{"n_layer": 15, "d_model": 128, "n_experts": 16, "experts_per_token": 2, "d_expert": 64, "d_shared_expert": 64, "activation": "clamped_swiglu", "moe_layers": [2, 3, 4, 5, 6, 7, 8, 9, 10, 11, 12, 13, 14], "router_score": "softmax", "normalize_top_k": false, "routed_scale": 1.86, "balance_loss": 0.00586, "balance_bias": false, "init_std_router": 0.0382, "lr_router": 0.000565, "vocab_size": 13568, "norm": "rmsnorm", "norm_eps": 1e-05, "tie_embeddings": false, "optimizer": "muon_variant", "lr": 0.008, "beta1": 0.93, "batch_tokens": [16384, 32768, 49152], "seq_len": 1024, "train_tokens": 309900000, "steps": 10171, "dataset": "wikipedia_en"}
Below are experts of layer 4 (counted from 0) of a mixture-of-experts language model. Rows are named router (the router's row for the expert), gate (a neuron's input weights, with its number), up (a neuron's input weights, with its number), down (a neuron's output weights, with its number) and show model dimensions 0-127. Each number is 500 + 50 x the weight over its row's rms, rounded and kept within 0 to 999. Numbers have three digits each.
Before each expert's rows: "mostly gets" lists some tokens that are sent to it at least half of the time. This comes from a sample of Wikipedia text that the model never trained on.

# expert 14
mostly gets: " Mart", " Se", " Law", " Per", " Ma", " Arts"
router:468529520568431521425487452464458471426448551517465505398440500562605480464502467494527490513514468552453534553472455446515583526503506468578523591464515495455464484555495519487616388499495486511478512467517469543476548512451491502419454622506433413562489477426546430478452564509435511493562433467535468593471600500543470514488511421538511422473455473401616493560393472408524528494525
gate0:505512540429540536510502523420487373473404498572431569460582416546479593449484512557558562427482521517519455518468601444393499516458516496508485578470512499530514417531531526424512501461511484498531455525430521528517557540541547523540379512483482478514479599513530415537538384578481508471510555567544521502523522480493538505402504545495538433377606543514451533519508401423463487485495
up0:466442544506480501434534585449520464478470470513491527498480485530452512466566578472468542527511595499506546455471606391424561502442456494543495595430500626453473560526591525509507483471503521441466465415436501549467552417476475467550404550460448428538568531438556428475509427585483522503478526546405557497508561518575517424388566507568565489428496462483500537590473526448528520531541
down0:447454563399499513508497469541554477443537596531458522440441506514497615512486568507545523422477396511501469472474498402473423500453495525414502517507441519404604430463511565553473450469476488428561515516472450493466590496539553472464459492367516481544471455485455485504420433572476539552551426415527517546552513497516495456449540454475449505425514582572510547577469462585445441461414
gate1:475474418546527535522537504572507413489470527430517529456586550450570501490533590513434507466441624554483460545434531468429534502446461484470466543531480634483560508483492544360534460537447528534542556543408467478587544559509475510518513523472411461483478548430470502530578474500450559565494480547473517519573519391563516465573570422427463503466495453503586548411475486498548413496498
up1:506509424464532515553528561511488464516505556375443533501557506463564505497493524382478483555502533554425471577508495481536586429564431491504483462437417639502511458515482526396482488536398564548481471564519474434521565503494400547532520496533454503575547531373492519536567481534494494526500546540462458588598533517497481522589465461455605484550480447389528532509470452484504515439565
down1:490448505565500485576586587432498479558508405473443447540472497528513477469501479507443496492532518529457513515549451479489554477617542553552576568424465550543577460469550596447459557483542558495528470579491522525400482529417471511534489459433585515419511489407467543529411498484497499583443572560499438447380561527488453513479602579469591541518472496457489458426516507537520470603478

# expert 2
mostly gets: " on", " The", " the", " has", " have", " On"
router:550553555542550491557498555529487486567575519598563481551522442495572515522502504484495527525539450526577468556514477402576460483544384520459428423442636440491485578507478483619493526362454460452488552494453468425499535471546495538505500512452573482519508559502508566442507492495483433554507551568606484496481480526458482415455616499497491424463492492554474467394513450551434563526510
gate0:474494496425562534479654534514554472491502466567483557469546434502541462502524493369439441486481433539570441477572527594545479493514522535532475463523526416528530550528440426467526624505543510511458380474495574575459509498534550481463549520461558574403449559582449409499441499396491482496592543539418393485451494466543503489494481478533542431508459502557485517453455555545506514501484
up0:498515516475462501568520443533484521474536542463492535478535443465511511568556464553613523466434425488542361533483509526480555553470510528551405440573575522475527516549449500434514532465511461491360428447634532513433463511544468483611566535412536604507522479508488527465476404488615493499537560448415436485532497529571541522589494520492511411458529508470453563429489513541528544493530
down0:482508522574512439511545593522459452513528426424555542401563386503560515397520505568552535485541408549432567491463515471459423484423495544463502475495468511461565452513497510422555469541463501519572533501508438462501520437519512532505458584489486447441429576535595486482488621497461570507457538520486486436467392517530475457491580489549508361517511483531500461426488433476418496506615
gate1:580462547575416523575446488565383494537539476472537553517608518459500468526585505540515531465413414526467467555414504527477515486537490495526507549436558489540562447552450548491527539449474411478531416510490555568569395401471473480480400508419499455493540526541531551456457493509486429504548519551577485471503499566454538438479558503438514596608508474488445423433505451540587541442513
up1:591573557539512568495408417555493570454554510424508521568560483411549402448562467425529489515466431502391523538466530587511519517557545472447505489414457502660572434454457505497506527444512418439517410526487482601509500426455389480518475470468534488509489475512481437526505554430456479559533468554550479462480510500429465483387498559479521458546527436459484488498507507550525556450509
down1:544537450538489465569444612507553490497549560576452441524495516475496473520432491565538518539547492582490489555513445488557459485484473477486557526498558513475477521558340561526460451422539420534493537558481521523572538572434526398522468550529470565398521580484586633516463462544503505453532520461428581557531489505477448486462566432461562459493538515546512544476475448587416613510540

# expert 9
mostly gets: " was", " were", " became", " served", " including", " released"
router:454525460516484479430494558442469490595457529552454416545493485427466464410553562514572493574481569527505524523482496437458411569571499513538444462568461529589502532432497465503498427438506454548499601592597525475478511513437526493485461459564478394471492603495428601544443465551505524610548473536472568488515472544445487448471561447542416509452467420441497387488542521472476520545467
gate0:465529474476569525520540464467443489566485442552497472440463498553487522548506506482584400564531544614484457434568539526410440487381576503474622484564514576471500471463449502552463421535530521631452497545391488558467582513498516503463497529470443502540518597488387497569523509428528512547540597494503573466439491457505484455451462432437500569523469495482550530489584471517406510517497
up0:573513414547468458493450480405524567557461432481568487537473486507524571502545527494564423487501496456477491497536556467442463436562482533623557472474516575525518411451414498550575502545436561474503497451386436494537529442379474555560498432534461345534507518524482448440546502576558515437501475516495540553491470594486564550434470506488483538412480519485510521509419538513474385499543
down0:439454447567524550510483533484527576486543527550592434445462502419428559529526545516452404569508554575492445449455488534516511542510533469613528521404549438380461531503542486477493432482418476488556483522437513559507504485537571515546511527529513450555502475524510444490411619422477488466588539455457531459532583506651416525496492498482535502493570515481469431480462544446393492563446
gate1:464489515396559588553481601486444564483477501453444477481518493562450416411494475462437458459526540495544501474436616483437443461440524463543451341557474568543496552485529560507532547567420453482532439521439559446465497386506493505457470516447483572489508558484454480466492518446486523525472467491391483463413476566476552503461532480522414594509583475455456440603544509475482461496455
up1:564548560445512580433493623465506602392439408461482479460395482521532475478442407539405466468557510440536546516527496414469469404401539542515493455546476480430507542499447570529503466568524477548588457518474583470569583497548578446436476479458512541520513507429480480488429457460462515519441518480458473497423453515532491413495536477474465592559562463520462528506509509494564501496395
down1:500514461563560530401439439501469561462529522495461504531481510398465462492539458468554463524499527455458528544559419541518585575607452469504562609494520487517461478476510567527477510558551536508432428458581501502528510462503462497511581517563438440522516510514511540432440542373604542381457448539496544505424428591433465444593525466603548434541547509439453497517465532494458425481484

# expert 11
mostly gets: " ", " in", " In", " from", "In", " during"
router:425440506374510398483534528551423500544543512590573419503513470553476554513416429544598540497516487533504537506468465539579529494502538514515483538445487474423436498555450597472527448473537382557555465518412491491529509532410502580422555571524502395488509525429487555452442515539431451479424471457548454549527518499524467446448566500582469497463501496461454562437484503575592491452553
gate0:489532518523434467509529552463414458506489539564438526538565461424605415476468519483468491512565586559597411535531458464535587548569475592480474486486626445459536536523459363460563579484487494594536559474560470480477516432449425455496481524517558491494464532409473537546537485573441485492523482562546546494541522576484528462453428491467566523601532561478464484480422451478470582530521
up0:468500461540466448484479512495458434502486494533446450537574541448566400476465512455494446476496500582522444603520486423449568559544458575524458502549583444446546535531498548479627509516483438608531645463526452510500491501438421397437448568458469522499505576425441493518513551537423430494497455531581492505552503581471507469434476442430599511541551551422504467485423470529498524544519
down0:597560459449567514468461535500503440555509625503554555549455528418546545432401454488545578583545456588524457460428433455570405482574457420498472558466528470444460506532566491514465467499464498493458600448468520496562503522473473432556544619505475425446448495426429513450508542487511444483541547442560435495495482439447434463381491511509479569493491461526483492478555496506441541582493
gate1:508454428424490531598454511503461541508490522497551502431501524597506544454482464509582462453543480520567548556607556487517480512383442524557474386447490589425554481451490527446532518526505430534561452437464458458461538437424470439366380508503591546441527422554480457481497509417463490506519540541493547473470464629504474508399546574533496526516473504481538496541545493428475490528537
up1:550493481415535474554471532567428534478448611528551497529529531630528498508454464502489494459474510572486549489500519533523527475470519517474552510468539424350567498498587603464462489500444476502554499436504543543444509565575436486477405538543583497566461524553528397493477557383543522415536460419445519510456515613494485491466510556497579505486474463477612492590488419442473459486514
down1:594476460453466581520537511439496528460553507511547491574418455594404486517488506520527551445444518431536492504481480531463472531587524511529433498459533456526516481590567518587492557430465526461481593523523572471507531470542470417581557444477496499566601579530493544542496495458488383439486552452548570556571449492458463509572478475478489476456423617459572554474548533542423518617553

# expert 7
mostly gets: "\n", "/", "er.", " '", " She", "ing."
router:448544442518556482464449528575417557461547529450406524566430496437465489434448568501474422554540492575473476564534466415478473509490484465503557587508502482496526500564452506428427629546549594412538510566471490560489530468450524506487590447477539565443612474508510535484476524543468563429423464478514451482442428510558473409403508548482406511541528560527506487555546567454498521585519
gate0:514427506477430463422529498506549426503386508508452481528580493534427546402384523467429464533435463485506470564496577429507445459501499559421487550526421427551496489558450496501500510493548549531424501415471481559462528474454634510542530547387472485519538452551495576547542529476461457444523441542468496512405435556544523512578505559477457568556529579499473530403485512557492552597492
up0:607466534488447519596548562528537431423527442544488383527455528539470510512389491410471546545461517506567435486540515479396563513519477522483440511529492395474457458516509438567553512437540584439439473453480516530579456549472634511449586481468540618514472514547544522482558508521470413569514428525471460465456479515565504476548470535445444500584491532586479560458463487544527531552477
down0:499515506425532506453511516533506504543525574493497483454527391510453408571479520534434518511506525483450478429524509598561497522509521537540540460498506497436601553506489547542523417505440479539442566519549494462493530669510569607464513443534480468494635467470496438427370491599409528559520517472455577547375455473546463448449433510514501476522523496558485477474521397495485481555524
gate1:497529578465573536475426431532461434450571493497568485587583529490566473499450517559534486519515503447429546539530490530505473453497486388476438456571466512564545445542495578493482549488437501504470434494432547424501528520521579496539514535491472510522481475527651521493537489477509522418593521451499478577536521479432520558484531524344487554544501554362514623522593482595492503493517
up1:511491408494520553513498402416497476470451485557599380559507499499420508516497511487544470458479407531456507575545578512457548451473491494477445559429489462556566510563480443472529527536508412446450469477571563506474514466435471496518539525583430487529595557546582469515544443544458489463425614541450424447535532463437503435559515542492593478577488549529577583432498598515534520520434
down1:524494525492504479428395515528491491458549539567428486579514466485518520500489540572517519481470409574529533451557438574440484496541508438494470655442606484524454498491490583455434473552473521470501533565467442489523500491416518563408594516425504487535465543504476453522449464399527449556439465509450540472469464442454502447390447418476429421548434436497474407451544529566561519431491

# expert 0
mostly gets: "s,", ",", "a,", "e,", "s.", "),"
router:544424469466530556464469533487623553442416477456455422527441497558443431478441426515487499389576499417472526472526509592494439466495558497467552481465576470543430489571471448518465527560508488469502457567474581484427530528505388438538591425503516441476478467447513543480455471492440520422496529457613552461508458466596502405406439522551552527475476494442478572532576545476524483481462
gate0:549599457482495423497502419457445501481497493534576481442510461350456573479447544478526491545505593544491479550531548424544426526474404508434494535540514568554470480526425473558419574579506506550534464468465504542620515499561469485503560457552514479505492572458374510533509492524518522463560476482568498506422496451450514426453495393509536584492485571536555588566422569547459506463545
up0:487579479492477361579478434408503511435502552485477479469542456416511572452479563471591457466455551500468460528499530448549458577431439534529514528470549517558503519537499495531389539536478466510603490460499527534586520510533463507514522516507483494514434560526425550486432468479586452468581474493598571526326468455418458475511525470514542581532485554512522621527455564535427527533518
down0:527438498553574463472522466488461472459441559553430414497466495520390469440481515499551495505585579467574538560485507512502527518474568422544548573406466444442503446508436543462603440366475441453558499498446476528524567457491386412542548443494506536402484458509489557410529455513495474537448536430569512433519477519541443574535390520527431583534533417445500512486490505497492508463484
gate1:543389558516508475559567533401595493453453513418512556459587464525515445512508580586409545402506565489454485490464495485517466485565449440548428488560542527477545420541481485483535574480457532479454500597478471553394596478484440488455553457392523498536479521537526494509479485470495521450513537598553536505557526539470554507510596533443476588508468548467460492515573415574463466548602
up1:558491542562398415365515485460534504427515512508537474534470480482524485476561424447455525451481434509326532513431518515609430453502562573538470468437512501562494445530445428538435476520462423526663501504578511508494591527440523545449531402518492439421485531484529493522468486568474526449534420503492471540451458472461441462490531549478444533534427481494515495513458461495512470583546
down1:509571543493446500480377502579503449495532420568463531507409481498499563494507414500598510490482428506584485477605452545485542521503568480472519563471510572509504592578455461576505488486548477606542433471488507416588449425504527504545520508568499480528494455439457554454587485460475517494481404431463470525416490463570522521425471445466486495526521398491497516637471444432500516411441

# expert 15
mostly gets: " air", " Kir", " Tel", " engine", " Sound", " Nic"
router:468493534448473598441539555451503475470509438488456488479445478490523525499526575466470467533451501561523563401531509516508537463554508444509553511414490424455502557505428400414426498414481511433535458447600478430419515536532546487509512498485472634513442435534538546485538395464543477535560559478443504446408464435543487553659497537484509500553515479628505495474421525467467503493415
gate0:543478572502482544459551424460612463536425410503518548555523481450483487430497526459526524405564514438467551502435486509524595513623465484457612564486432469500521497532412541509558522484555479476491468485402510556477506470384440453552476504514480554427546517459582464519529427447480561548450463613429492463430554537541477528526484472513534421555497579489501406522428494473493501394534
up0:449482537497497532466524465458607473574458486435599530482635473512486468564584547471468483506505503506458472408484449464526569471601444560601562472529496549518531545542473481558533612501521479505562517540432525478538461468444460524498531479540466548494519523449540391552544457556526488505473471522515534399604547506551452495609382527489452503544517544511448511481495525376526494382431
down0:454479505468495577471610541507442564514542553595495417511568620562569477559485482480529506550449563521375476451517490525525513474491512541565575461503532458459479416435475576425438487494500571540495524461510540523437480516513522385537480494494557513504545539565468538533443481538462427466462384447551525415556504410516409491456438541552460533570465543558440541517552595499422465458504
gate1:543595460429421578513569491490515494515523468545433490494421479484433492454475499494462500481475457426551453476446456556388491504576469568478595522425515466554573566484447469578401522483453548640553506571441533493426598545531485477551404470540449505521481539508426514486486495399406564600508545486490529541403512414465518478464497468459524552514460534537498486494538545443566464546492
up1:490443388451408510489552506425474470549420509531485477515464468472482539524474430494492478500443580511440558530481525383420523429523477500522519536454465562518499561475459492477450529419404509498415504483495451494551515547545398393498522546514508544575467445476510470518581562568394562546513566519438447453449541456486474456495602513520585468557517627497537550543480484487625559449454
down1:561562475521487526542508453502508447530624427500504507536463520537505502476528568506568476580579511552536513461543481528579396547466561477532550412505462473436558526522465506430457514554486557466513506452584608552435418456641538432500598568613510474491440373453515512430520516547453473522531488527569482461543522497533457450567511613516482572526510495448565450541429517514478535510503

# expert 6
mostly gets: " first", " only", " most", " Best", " final", " second"
router:519464486553553435541423495483536554520568467467432527513586539474485473522540548474483511484509443555564482529507459590441495534435536507479519491519542428557504385457508489447451551503444428435440399415532556506549533482590469642521405455543494528497537503537562406516433547418463540419475445463442471534402602540437480569538554601489538482468482481413530474488527527546443528528520
gate0:519535486513494499490585496449528518516595482462451442476488435535455477516497469482462547485401536545576553517573578443481524423527434532555570482515479496592491454470563593500522442425486436362553480543578582481524596509515516607470501504549481498491572505595531465392454458469439522490445480519454521495463621469579503489495536593480466544526454583443505473589507425514563519437488
up0:613569530538625561524460425543492513503608485524382423501451510473510502589387475474488540540504458468509500499472481514511532457500530616464473480477541485611483484545492470562382466494545439450529463570469550517480514465454575506574600484512490492479563523589465400423417530493503578509459522507416553494490516457571477428520488539460607578553523475522455487497466485501511505430477
down0:379558547477468382586531494482496528640605467544486429427523517456472533521458542520522541547496504513519494519477435605542551514537520499528525524549460524493539460504576511509376464360543545538477517458485459515507424503532508526443459435604484551419546568464485537515439475481464441488491558587554451509522476540514577520573553478519470430451540468588518546558539481449564489420542
gate1:498492531544565500555460483527457566482464519502491481490513445455543490490599440522469617467436530562512558583423435479587517393428547463446483516601501488538477536571511435561521469471565570486536499602469539548584355417550455506570505511532457432460652566552547483478539474447499505524454544479506445523473565567483516446530586507513494466509497470476445530498483452491537447599508
up1:527509461486551464556505486502497558515487568473518400567597496461478509577467459539432446492535429548464476585503402467538584425502458553497553573596506468523581503624555556524551495507446490476467508439475454496480496429527525450516356516562455523511525435442601442516527489399523505430466493472531506489485554528472475500518497528502459504582478392482426593584499491423604503481561
down1:516598479454525471549554514530505490480495437473443480426530500536590529472596540538548597494468517519513587571493543525499434513542491476639540448477428473469417543582492518436539500416497393542505457476444503625551400393558519507488491541523500489486510429553450444421456439480388490581531458551509533417488490499537506570571567503532535511526454442514458521477448518550459482424544

# expert 12
mostly gets: "oc", "ac", "if", "ch", "at", "af"
router:519430491595490595522467529556527569440477535457611593522517593591442568549511443489448574417518511455404482473531492567480420486419567514516497477543514533499497512501562572487420474571509491452517496511373558438522461435537549528513470464449465544427487416604534450505553550478548432461575459489410515607512508518510440569552396468545498456469480500533518503523496487506463477543480
gate0:503534463419475458515435463579479481497422500498542532562400358493563466537471553435559449512485573421531460480459425470495465471535547490519403481489481533567430476386534523581456496462494553438529617503438504446539506580495550552482599512532469573532478465514493524546552412496485537459473444506429477485503500477513488453495612423510540436499407469471474438558520404557572504548561
up0:485493473532503447374510458470555397493504511531483465508517475521468547503437506522529507567492644544443466437403431458494539534557418456465528571568545574555396510454535430567510493526565595551573563576482530581494495552469536527496505488548490430573559520460520510557531496510475465517586466468531480544453580484560470472504530423522439431451406478563527606572564453442461480511526
down0:346519476500519395527479481508466438452487560515578428554441470625501517516473529514445569514458510494441477521587528503506605441501533560545571434493414487556550516494414443489513514552499536461501469530482540600562536440567457442465517436558454566522512551539442461432506489487536469428503428574528534446482612495517562503445458447446484498363538444447518484531528493550549566491516
gate1:543535591571521504501460413534517454477507536475563559442455468470474596547514502496621420347511425511497512482498491490464469531494528539443510491536515530503534530546518476437458495471508419512541498489428526529509436454458415493591440513440466515574465472530560491489506486389520488564388596494528388405589457426581506525409566493460522428533485437514566486552508463463486584532493
up1:510527486434462526574479478578419424427422606482547425407515581435524545565455464499514467509486476420453380492420451479497510501458502611487470513555502490435517541599578535481493488465496429633479528460446449531506508474456493439454451461535428410485449464479473540426467382484387444448467479461584462553471499478479512505449516440469478487479491457483481555548464514489511524584457
down1:459502483417498511555525558415428586521481494557445466479479422457411516513525569470507536513457493455517512450444534467544583536625626513499450508486501567518479521482523536523508551565682582519481441516554538506527523524449452476511464420476504483455511516418429547514589471422514480534532412582478543532528535348492452509517443527511509505483519468542551464495575472538525536387522

# expert 8
mostly gets: "'", "'s", " U.S.", " $", " its", " States"
router:443452561451493444489495495459520419534510533452471438383466573562425524530430433521443558509532480508533463526578447547473494501509508488432532419589438473484482517552518498487425465556407451532460440437509500405449474567480515416474482576408586578463519423436486510582486530517467534514538413454526535438557400512523478572503445526469473597435454495443445491492542415477429529559440
gate0:541496494504486490512579545487540496535485573473464579478432587537459464492461483432429477444464612589422510530531498469517517444545467531469527482535521462476370454456472510441528450533531471574464501467466382534498542508530403537615496515439494615534490503452450437570467449530530519522401502531530494433508511552354422516495591495422462548471543512504502470492478404470495465381514
up0:465484626454520472501572542580504471506489502483538418519471587527549524535443510512421506508390545502469475497561558525456516429525457578461514471562531440437463424490551563495590442443352501539445546442494498510456441481501436466438484501392458545486484488342567456469484421517461442476477455453503420520448521488524441528556459485447540518480554516434451501546487467477555504537381
down0:476471481497386587529495556528376411470502491535524503450496605458442544414462552546494624540525534490573480490451510395513491509513488516468432557471523520559506493487441419518522506468493541449501476407586526504545550496518472554379467500538530532539452450510450375537486464578489483490552504524509562485596598556451523486516478552550501506416470513518537562527423507402484565404458
gate1:519436535498409519507544603502461517494565443575492538430507475504454492517487560449464478434503494530530439553460474464670498480441501578549544434459497498513582583498527431544404466533470588478517507504510543498482490416469565524514417489405516570459551462546410401548508524520629516444493453493488571614512528576462469550517525530521461471534509496481411548511574537505523479587450
up1:507512603479487547464586480472555525489477540590481483457461539547522452599492490469564495446526552486462483531530474450498505485421435500490505374613488464484466524482563521545558462483482555496536564422612529438482358521468487486477507549517516534513539465594480471481536542524489443445508463514548491604440515558529499510514567451618573467544549460498373524506547463540494533532339
down1:468460467624416508465459440399581509522541510478504494540435456481522461467561492433454538601570437495385475498518476503480597532484570416514497552530609403517447423512513450530487482513521508417517498491490456608476519442534522596477598514529555429558503520586565542574505477491542492482534450512488468505375500530502616485488491503477417484459515544499469529424495447420437492506511

# expert 10
mostly gets: "ed", "ated", "en", "al", "able", "ized"
router:479470540550436528504506469614546562546474473444539500509503551527517514515516587421515526504485508468427488481542456528497458486582385476558507477560479499506518455483478553434486463580540664510508525447495419520446557514480508553520523511616465452532466531445478452479480603448542549445465563501528505546645587487552490552460588397540459419481570480545625509521465519477466565464502
gate0:418459521516458524434449396506517548488557624454470437509506587550564539516521465395574595534430503474413544483526506519430503508461465605530530473569432577524537461409452578544560479609474519504503549588432542484509495412494482485466504429614516452481603469485427509438530448563534488469476582535472511467514564566478452540490492510526468504471568496458578516514452552465497467477473
up0:475476513503442549457552429518593577528517581522543453522484525539482522477499531469452446525442536430439545553574540499428514534468528522553474573545393553521436468427418552578562555502529544589442496497521539586451565465482513455493528488624492472588535548492343395433565519491513507434524552554484449522454601564471482543542521471506491516494465459487620492490550489436495526480452
down0:522494472552447390467454559481445409458503542522503457519484474545576477511434456484489461556488565564450475514463530487455381442531592412490560574469517547527503531454417473505552526482456464538512446472491526436510550565538444574443504468579454595442446500528451502528515441492621575455492498469438556549392525470500456521491520350469489531536522516530434468440464408481548539418427
gate1:506341408460422531444574448490417454519480506558549565471537598625496625419410536501547430481467535430516530430481473492493507515481462471525492471551486467388524549557431473559563463544592477577512534508440542468602477526498474477482516511459472462517576521442511467525565549516496504508572499526515532556494516461476531528534477412451524481469440504490471504535505487529438374472589
up1:524485457472488550466487482531398473524526507514541529459448560515501602499409529537553476479453570543491498473458566594433615494530493495467458449531472424554536535526359520449542461493487501570589592528517507507475519559522436510513501510487499517466446471487409543533553464492491566601475624558549536448513523582495458513498536484411450513519511490588443535483522475430378449382595
down1:425523480490470500489594482497432440500515515523522509538512420491453565598394532499410440593486516472423445421480494468533528525513516590486525453413504517472516508428438458481396448528567534485476497589492532554577457443515412606545565458458500497460521578561415562500523467554442392428527494483514549457543464517430554505570530551425505558456468447497510555524512541556592543514574

# expert 13
mostly gets: " book", " show", " author", " story", " film", " Port"
router:529518533538546494492463431523574567563529431452452620510480570420441494528537471500519485497495460521508541484419423445533605458451468493489491559490514492572494481469510511485401556535574522414470506593520548487539453442518593561588537457491471592469552454483538439546471480391611478473467438400436454496492537454443503580576451516471454439475476572567471570412474507548449495480457
gate0:570450594531572578621447522486490555479404570536501507473487482502456537469552478473516469495496512489502568548454508490530577514526447508452480499525438420616522489530582446544552435604504467508530542596510472513508550560500516472571479595486440460419419434553500470521546454443510527586519562459452463511433533490476530431493418481471450494498521688574422516547504446537513501465495
up0:515490532616508571515513509505511591447403511436519449438471485422445539453558479534479519477525536489577498585547455502579516503512515509496501539544481465517520464558567412533507433553596464498527600546500472543518565517594477466539516568461491484471401488573518494459524474441529472563508507463384407477410468371446492448407467540521525431471467575482434605505548471527599538527485
down0:462509485529518498417516426491468510539590465586449492553473385464535463440607462483478583462549490564459517492511461628510474485620473478527541501405535421493429507535487510517530538532524564501495518473482496518442543552533465554497498545531528458488598509450353430438572599432427497499521497443443547520531499440452499521383460517452509576537456443439412442428498493521538525509532
gate1:498477578569562454537464495544512461490394480600427468386509560434438561468490440472398509538472522488464394449479515450499536502489476615491457553515524460485538425545517564477510503518374575468518542454579464528492484481470517492527551470518521563537576576495495464467547418407497472543408490511503449539418539460560430488533433512494462421504524527499497622625578485487483478489521
up1:542377503550582535591446423536559481431502503534451526433537601425470540449485545443470514458500478420479489463489513399524509438496529507478436528529487474441504429501557541482497472554487498497631483557539477539507430450534610519504526524383553555482535545469418499474548479451517470481444541475447501576498438522548469452525395477466524410460553541504493522603606578493439576472467
down1:571510467434561425472531469567392470549414508489451491458526482488399484482427529581471485558540544471465546518465438435576456490486514469475518544532492424401540448501513464498427488501510605437548460522532496542398495537614489553527548431509446441539481555500570549591512512434433433565390546548493455474441469469549444494523533490520464375483473490520498498559503577481406564478557

# expert 5
mostly gets: " l", " v", " j", " Democratic", "°N", " city"
router:476552610600533571589489477452491504502471454503450475532436510511494519544489484540502507469487458457432526441488534549513483551485586487584489579535510475558519516506469636471537492626439498514457537453526578503502554535541488442485494507414449484457370528497415480559462532472487491511482428518548471627443451425516433526511411405522529558501404468421557491461473386450487525437484
gate0:522525511416501442507438426466535502566467501542439433496423586493443392660480498443384504506438503504527497457459547501415513586477432554548462559603465525476513448505548533503511525524386480552526492597510466552551484468482526460593421558511467574516468486538527464504465490507448579468497491499546426565515425483501433386492514488513595540455470473416457448474521451455518447491501
up0:505476514482445468444494426522636469647468575497508443505410481488563402580398506470410540468519534473528506419430555478500467555487438456461436569594438558473532451470551523536535610548480513568495557615482461573527450487490447520563521569575486500525426573460518497523527563478439568508505457513546538530533428517573518439462499476501521498448572484447485429533538483507491517464473
down0:504584444404490526503525484535569489601459569465499462582504593483508424544530560494547564526470413602465483556555443467521458452529505491510533475450421443568532458534459472416520496470484499573405470583497545540585421522522613484532432507560515571516412500506482523414512452555502489406505470439516473487533576458576478558449497573410474488483610538511488561487550452521503479441541
gate1:527555489535531483502532394441503368473502504518497446480524523460470511432444472515500436575445571374500437529523510539470478453463518498500512520507559413488439556488531509534433461449501491488567512510479612584494466442502569458420462493358493535495494460523465578610433409517460508621438551489471512531428456431476572484452455487541558475449427518482487449507504426435552414551468
up1:563532498525574509572499471460522390510451523503484440513513572498516521484423464475460476557514594390498448459509567522460467540419448461519522514519534408557522517439518593552540545442511447517462586537489491604510486476500597448395509450433486482496509461539465519538510475523435479581522490456556540616416421432438467516442371475483569416475481475457488386499536410468515494505492
down1:607558538512585486501539516412448549462490475523486615586549547463462571531517558499484400509428574421477527553548481561446476433497567505412508472521554514470432479455506422472499479435550516501438516457423524541424504532556486506553494523487468522499443517429609567520483484490500473548491517529435460466441516445529441441501528433563382538447468528582494520526574415443574548607448

# expert 3
mostly gets: " (age", "–19", "ı", " von", " De", "-in"
router:406473495507575533464461498409491457484569525468480471531515413533595412510534534523435451508489424515496522558542411522495521502538451471475505451497487454447466604512416533526579523356522546426399456462537458450470576543564482442516565565465487580491427455451470504447485556560493424459503509473520559542450486474478484595518513512523506431487546535488556443584378553579514537449576
gate0:583513430533462562452567468550439450573514520478556436571539503537412512470612448495560392576500415496482487553543465512450413479392497485448524423466507532482603556489511537519563432561437497601407483468490456513476536417493417448464538477529481467533540526448412538467514481484553487606468530514529517501462445598470556544506516449438556514542521466464476437472525482515516549558601
up0:537421535392529547582503479431440469549456488455508559556544552586452465383573535476537419504512387524493463568530464508471381520476436476555423395516494511443511517492554550537534491540519518551524526443458497475448523534534485447470460532638442430447544443551430473497485485455542534502425416523505480491464434506512569553583509536429572510521484481436483457467496479458519565614532
down0:517471507471572484524577572446478441508420431479499475458448522474475516553491376509491522470516515472529488521506521458434485527456462446474474502507551453484529496569589578503491483445464581603454440430636493518467489555517532473466486453448524574471468504592500498577517490453527478463615422530479468609493510410560498558565513564591404430580528480520470611530472607480440475501549
gate1:413576478425544474449476499563581472479496529575477504519574515472470426429503546488574443521477493408586447525547473483432494520551578448481513483456499478444419527515492419516607492494562503520495574439524483587605463447565523508578459457512472498456461499530503477568426539470551514486328562534520445550514594575526534480510500525467548490448492551546521470553438437587541471524600
up1:575494470540524520476420524574523492573426532499572389538481386467442539499545470586507446400555465515589387547498476496348496450459505478491457483487502466510542478466553548562497467521502527470416548602489456540415495435503369531504478511444512461562453511535523535521418470539476460522508513462545472553506409549522404502570497516504498512437539557497424484477438474395431486489487
down1:508473537422368462490455541461494488505442469507503522479461531577544467448483522558380477412471566555594487473571521536516492440541516417411487545469495505562554612474480432420544513582458481524435573423551447463494520524482492556433508487506441531478509470476404405504443464454483506557537570546389485576524508467462432557490403458498431503472506462399535534476435510533514551428513